python train.py --hidden_size=448 --router_score="softmax" --balance_bias=false --norm_eps=1e-05 --attn_scale=0.125 --tie_word_embeddings=true --final_lr_fraction=0.0 --z_loss=1e-05
Below are experts of layer 3 (counted from 0) of a mixture-of-experts language model. Rows are named router (the router's row for the expert), gate (a neuron's input weights, with its number), up (a neuron's input weights, with its number) and show model dimensions 320-383. Each number is 50 + 12 x the weight over its row's rms, rounded and kept within 0 to 99.
After each expert's rows: a language model's description of what the expert responds to. This comes from a sample of Wikipedia text that the model never trained on.

# expert 32
router:55 51 57 34 69 50 34 30 49 73 58 42 82 53 51 44 40 37 38 47 41 54 40 58 48 54 34 53 45 74 39 22 55 58 41 53 65 46 61 30 47 38 40 44 39 35 47 52 49 38 57 56 46 48 53 63 53 44 48 52 59 38 61 50
gate0:59 41 44 73 38 58 51 39 48 60 45 74 58 52 62 74 41 17 52 54 51 78 58 46 52 40 45 67 38 50 45 64 55 55 22 47 53 49 47 36 39 27 57 60 49 63 45 46 46 45 50 48 53 31 54 58 52 68 46 68 55 43 46 43
up0:30 63 32 46 36 69 46 45 36 58 55 36 34 50 48 43 64 33 47 56 46 55 45 80 61 54 46 51 47 45 29 51 66 58 31 45 69 69 63 61 29 53 56 36 50 38 34 57 44 52 45 60 59 49 59 43 49 39 57 47 52 48 49 43
What it handles: Commas after names

# expert 9
router:36 41 37 27 55 43 72 26 65 64 76 53 36 49 41 75 64 38 30 37 59 40 62 63 49 56 57 38 43 73 42 46 27 45 49 44 30 54 43 46 40 48 33 49 73 65 32 53 58 41 57 56 40 56 51 68 63 52 45 60 57 63 28 35
gate0:54 40 42 72 40 47 70 61 52 76 51 68 33 53 55 63 60 62 38 55 51 52 31 49 68 42 54 51 59 50 54 59 51 47 71 53 56 42 56 89 67 56 32 44 47 57 45 56 57 62 57 59 61 47 62 43 32 52 45 56 38 49 48 61
up0:63 59 54 69 48 60 70 61 55 72 60 64 40 59 56 59 39 44 54 33 49 43 37 59 60 59 53 45 46 51 41 47 65 57 42 63 60 50 57 37 36 56 40 61 61 52 31 80 33 52 50 65 44 38 32 50 34 53 47 69 50 59 42 39
What it handles: Table cell separators

# expert 24
router:38 50 46 70 53 69 51 49 63 58 44 35 43 58 66 51 73 45 57 11 64 49 47 66 74 53 40 70 65 65 59 49 56 67 40 39 63 42 50 57 56 30 59 60 60 40 33 27 41 34 75 39 54 50 44 40 40 33 47 49 34 55 75 40
gate0:30 55 57 35 46 61 23 49 43 58 54 40 46 39 64 51 28 45 39 68 59 53 43 38 56 65 52 83 27 61 55 47 43 43 50 70 35 40 63 67 65 55 78 26 13 64 45 42 43 38 48 48 50 41 43 46 38 50 57 39 49 54 67 38
up0:74 34 51 58 38 72 45 37 60 73 39 71 50 52 58 59 37 21 66 53 32 44 67 62 23 52 65 45 48 41 32 21 70 45 56 21 54 40 51 47 54 45 58 42 43 58 34 56 65 27 51 43 61 50 24 51 60 62 46 40 48 41 40 55
What it handles: Counts and measurements

# expert 34
router:71 63 41 49 52 54 51 52 59 38 43 48 57 57 58 28 41 72 41 44 41 49 55 35 45 42 33 46 41 35 43 54 56 39 53 39 38 40 68 47 35 67 71 57 33 47 39 30 34 33 56 66 50 53 49 67 45 61 40 56 36 67 49 59
gate0:43 58 64 67 58 43 49 67 44 42 48 68 61 45 39 57 31 52 48 57 39 42 46 37 37 58 39 34 33 71 44 47 41 47 80 62 39 65 51 43 35 71 66 41 32 50 61 36 49 59 31 68 49 63 61 60 69 52 29 56 39 58 53 62
up0:44 70 49 32 44 48 34 47 39 57 45 66 68 52 42 61 42 70 44 65 59 59 50 47 35 56 30 23 67 32 61 61 79 63 50 53 58 63 61 41 41 41 27 76 48 55 48 43 48 38 62 40 52 30 43 40 39 60 63 42 42 40 44 60
What it handles: Table cell starts

# expert 20
router:26 47 51 57 43 68 43 41 41 43 69 51 43 47 45 44 51 60 55 45 60 28 42 64 66 53 46 45 61 55 65 62 55 42 52 44 54 51 40 65 50 51 55 37 54 53 83 48 63 42 50 41 16 24 46 55 63 53 44 71 42 50 58 52
gate0:62 67 24 38 30 55 72 69 38 51 62 60 41 69 64 37 49 67 35 57 65 70 68 56 47 29 38 35 60 65 37 45 52 56 46 47 39 78 64 57 67 41 48 63 43 44 45 44 45 62 38 65 38 43 53 42 73 64 57 43 39 39 54 32
up0:46 56 41 50 60 33 54 64 62 55 62 53 45 59 60 54 52 57 47 52 41 49 54 32 66 49 36 41 36 49 61 56 37 28 46 43 57 58 50 45 38 61 74 46 54 59 28 71 58 53 45 57 42 40 55 54 49 59 34 35 41 56 47 45
What it handles: Name endings, months

# expert 53
router:61 46 50 39 42 47 56 37 47 49 49 47 57 57 58 40 69 43 43 53 39 45 56 71 65 26 44 46 69 52 42 37 33 46 77 35 38 37 62 45 65 51 51 49 47 35 54 49 32 58 59 48 53 50 65 46 61 23 45 45 69 50 60 65
gate0:46 53 53 13 62 52 55 49 33 53 60 50 53 50 45 52 54 54 47 58 39 28 32 66 34 63 40 58 50 70 60 40 54 60 56 42 29 48 43 41 41 37 29 40 62 49 51 42 47 37 60 42 61 29 55 44 52 63 50 52 54 51 59 48
up0:37 38 58 53 48 49 24 39 42 53 47 49 51 58 57 52 54 59 56 59 53 51 61 44 25 53 59 65 36 49 58 50 50 42 40 55 57 50 63 46 52 41 62 53 26 56 39 41 53 63 43 57 55 32 36 26 82 50 45 50 45 57 06 69
What it handles: Spaces before numbers

# expert 19
router:39 32 48 45 55 40 32 47 66 39 40 53 70 62 48 51 49 49 34 68 51 73 46 41 45 53 32 53 33 47 39 66 13 42 43 39 44 64 48 66 53 56 54 53 43 51 57 41 48 63 52 47 67 57 63 54 41 64 56 47 57 56 36 45
gate0:40 56 66 43 40 50 55 35 46 37 42 58 59 55 59 31 29 40 54 53 64 49 46 64 38 67 52 45 56 59 45 63 40 44 76 44 53 44 58 55 50 59 61 39 41 43 48 23 34 41 58 32 36 32 37 69 58 68 70 55 49 52 30 47
up0:44 38 54 63 70 66 43 50 49 61 50 42 47 36 39 83 43 64 62 30 54 33 71 57 62 45 81 61 49 26 49 40 56 76 37 64 51 45 60 34 44 47 49 79 50 41 64 66 77 51 48 49 47 44 43 56 78 73 44 61 38 63 46 70
What it handles: Table cell separators

# expert 1
router:52 44 40 45 53 59 33 53 54 46 41 35 55 57 41 52 36 68 41 26 33 58 60 66 39 46 68 41 38 67 69 60 25 59 36 46 52 52 64 41 57 55 58 47 44 45 77 38 36 42 71 34 59 59 41 71 53 57 43 49 46 32 42 48
gate0:71 31 38 31 37 31 61 44 43 39 46 33 58 63 37 51 65 67 59 69 38 56 72 44 51 48 51 27 51 45 57 31 54 60 20 57 45 49 38 50 46 57 56 54 39 51 48 67 58 52 44 81 53 49 52 67 59 32 57 49 39 34 66 31
up0:80 58 37 35 52 47 38 35 46 28 55 47 69 58 42 65 41 68 36 42 57 67 48 49 43 55 47 37 57 58 52 54 57 58 37 51 65 36 48 46 51 53 52 64 48 92 41 34 53 35 42 77 51 73 37 44 46 60 45 38 50 62 41 49
What it handles: Year and number digits

# expert 17
router:52 52 42 47 38 53 62 37 53 65 49 41 50 53 55 42 66 65 34 34 36 61 44 59 50 34 55 47 55 51 32 44 61 60 39 38 67 42 41 48 52 46 56 64 50 43 49 42 36 42 45 74 23 45 57 37 59 40 42 42 48 38 52 53
gate0:61 37 51 49 79 41 34 62 55 35 31 74 47 66 34 56 24 25 49 42 49 63 35 38 69 42 56 52 59 44 63 41 64 47 51 15 37 57 56 38 54 34 41 50 70 43 54 62 53 51 40 49 49 49 66 55 51 67 42 43 51 35 47 28
up0:51 52 46 50 54 44 44 19 56 46 47 58 63 40 45 50 40 51 64 37 55 56 62 52 56 31 36 43 71 52 47 45 49 67 63 57 54 56 49 59 67 18 28 56 59 46 59 15 64 64 34 35 26 58 45 69 52 44 69 43 39 43 56 53
What it handles: Spacing, brackets, line starts

# expert 52
router:45 47 67 61 44 72 60 58 49 40 45 46 26 45 53 47 46 57 42 55 58 56 25 64 77 50 66 43 49 38 46 64 75 48 24 56 55 33 38 54 41 51 46 51 33 52 77 56 72 45 46 45 53 60 43 20 64 40 58 39 47 52 65 47
gate0:49 33 45 51 36 57 66 40 30 68 43 47 47 37 48 42 58 63 53 39 47 49 33 57 83 38 54 61 51 44 50 59 49 54 36 61 52 29 35 51 44 44 69 62 49 47 52 45 65 61 65 59 58 39 88 55 49 73 47 28 45 48 57 59
up0:21 52 45 40 27 54 49 38 51 56 48 29 67 50 51 64 55 32 54 39 30 40 64 64 59 34 24 46 54 69 34 59 45 35 43 71 53 44 41 43 42 63 38 44 47 57 50 52 64 45 44 47 68 52 48 24 62 44 50 37 42 45 64 59
What it handles: Common topic nouns

# expert 59
router:37 50 42 65 53 45 67 65 46 53 51 62 39 43 61 56 70 41 70 70 45 35 58 50 45 52 67 55 43 57 47 30 51 93 30 35 53 39 53 73 68 44 54 36 56 44 32 67 52 63 71 40 61 61 38 44 48 67 28 32 46 43 48 56
gate0:33 71 43 60 51 41 71 65 50 80 37 60 34 49 54 55 39 39 52 42 38 47 46 57 60 38 53 18 56 26 54 42 50 57 40 44 45 47 64 50 55 43 49 67 59 71 57 60 61 48 59 61 57 55 49 39 43 55 48 39 44 39 56 54
up0:70 46 45 23 33 32 53 49 46 45 48 44 53 47 43 56 69 47 57 47 58 57 55 62 67 43 56 75 52 63 67 62 40 62 56 36 51 75 54 48 44 49 42 43 63 56 55 53 48 63 57 72 46 40 67 51 53 53 65 43 54 58 43 71
What it handles: Determiners and quantifiers

# expert 38
router:60 55 43 61 48 62 46 51 64 45 56 35 47 50 50 56 37 63 58 42 66 71 53 64 59 46 48 50 41 38 49 51 64 60 60 51 44 60 48 54 60 50 43 32 58 43 63 56 45 64 46 39 33 39 60 61 54 49 36 46 47 44 68 41
gate0:40 53 57 69 55 55 54 68 55 63 35 62 57 54 55 48 49 30 60 51 45 67 61 52 31 63 66 78 57 46 78 44 71 60 72 38 60 53 45 60 49 71 24 41 35 39 67 47 57 61 47 61 39 63 48 50 62 54 54 44 38 48 65 50
up0:38 64 65 58 39 62 53 63 34 75 56 48 63 58 46 61 59 50 47 42 45 45 50 73 28 66 57 45 63 64 36 37 46 47 66 39 55 59 52 50 41 36 46 61 41 74 50 36 62 38 53 50 61 60 60 52 68 40 61 58 38 37 31 47
What it handles: Plural and word endings

# expert 43
router:26 44 56 62 34 68 63 55 55 46 52 67 39 41 62 57 60 43 67 73 49 38 43 41 36 44 76 54 46 42 36 24 51 61 56 33 60 53 49 55 50 37 70 81 31 48 42 61 74 52 67 56 50 55 39 37 58 47 46 47 21 54 43 51
gate0:35 48 65 50 51 77 49 41 49 53 59 48 41 55 52 50 45 42 18 76 35 34 48 49 80 50 39 37 47 45 40 55 48 37 35 60 63 80 50 33 41 71 63 65 46 51 56 65 50 58 57 46 64 52 56 42 69 40 46 43 33 66 45 25
up0:57 40 37 58 47 37 70 51 55 56 50 55 45 45 59 71 41 37 77 42 56 64 76 37 19 30 62 37 33 42 39 60 35 52 52 37 48 27 46 65 61 68 35 45 59 54 54 35 42 50 55 45 40 50 54 57 39 72 44 33 71 28 74 40
What it handles: Determiners before nouns

# expert 29
router:35 43 60 23 53 37 50 32 53 53 53 36 50 51 40 45 52 42 52 72 50 60 45 60 33 57 68 34 44 40 47 18 33 34 66 44 40 70 47 44 48 65 52 52 35 36 53 71 44 54 21 45 69 49 39 35 47 59 53 44 63 57 45 43
gate0:35 51 50 33 48 61 47 46 68 51 68 48 51 49 45 59 54 57 76 52 43 31 57 53 72 42 54 63 54 45 50 48 64 51 37 49 48 75 54 51 40 69 62 68 44 51 14 30 38 34 44 23 38 73 35 34 39 60 67 45 56 49 44 57
up0:45 59 46 68 59 44 44 34 55 53 62 54 63 52 36 53 42 76 52 45 38 35 40 46 68 49 53 54 43 25 62 44 63 76 56 35 54 20 42 26 73 40 41 39 52 40 63 68 42 49 62 60 53 43 57 23 58 52 52 38 16 50 38 56
What it handles: Line-initial list markers

# expert 16
router:59 54 50 60 48 42 43 46 43 60 44 51 48 50 40 52 54 27 63 39 63 45 51 38 60 39 57 68 59 42 61 51 68 58 60 73 56 54 48 50 66 45 49 35 60 63 50 62 68 45 55 38 57 36 40 51 53 45 38 49 39 68 50 77
gate0:47 44 66 50 56 46 62 46 51 51 51 41 64 53 67 51 44 33 55 52 30 65 49 45 34 51 57 70 45 57 59 51 62 46 59 91 42 57 51 57 60 45 38 68 46 50 39 35 54 48 53 50 52 60 64 53 53 41 26 50 71 40 45 46
up0:47 39 59 54 70 40 38 30 49 46 49 29 27 58 51 55 45 35 47 59 27 65 52 50 43 50 54 45 41 39 70 53 61 55 40 62 60 37 56 51 69 69 48 64 44 71 38 73 48 47 60 13 55 30 50 69 29 37 58 57 50 57 45 66
What it handles: Foreign name beginnings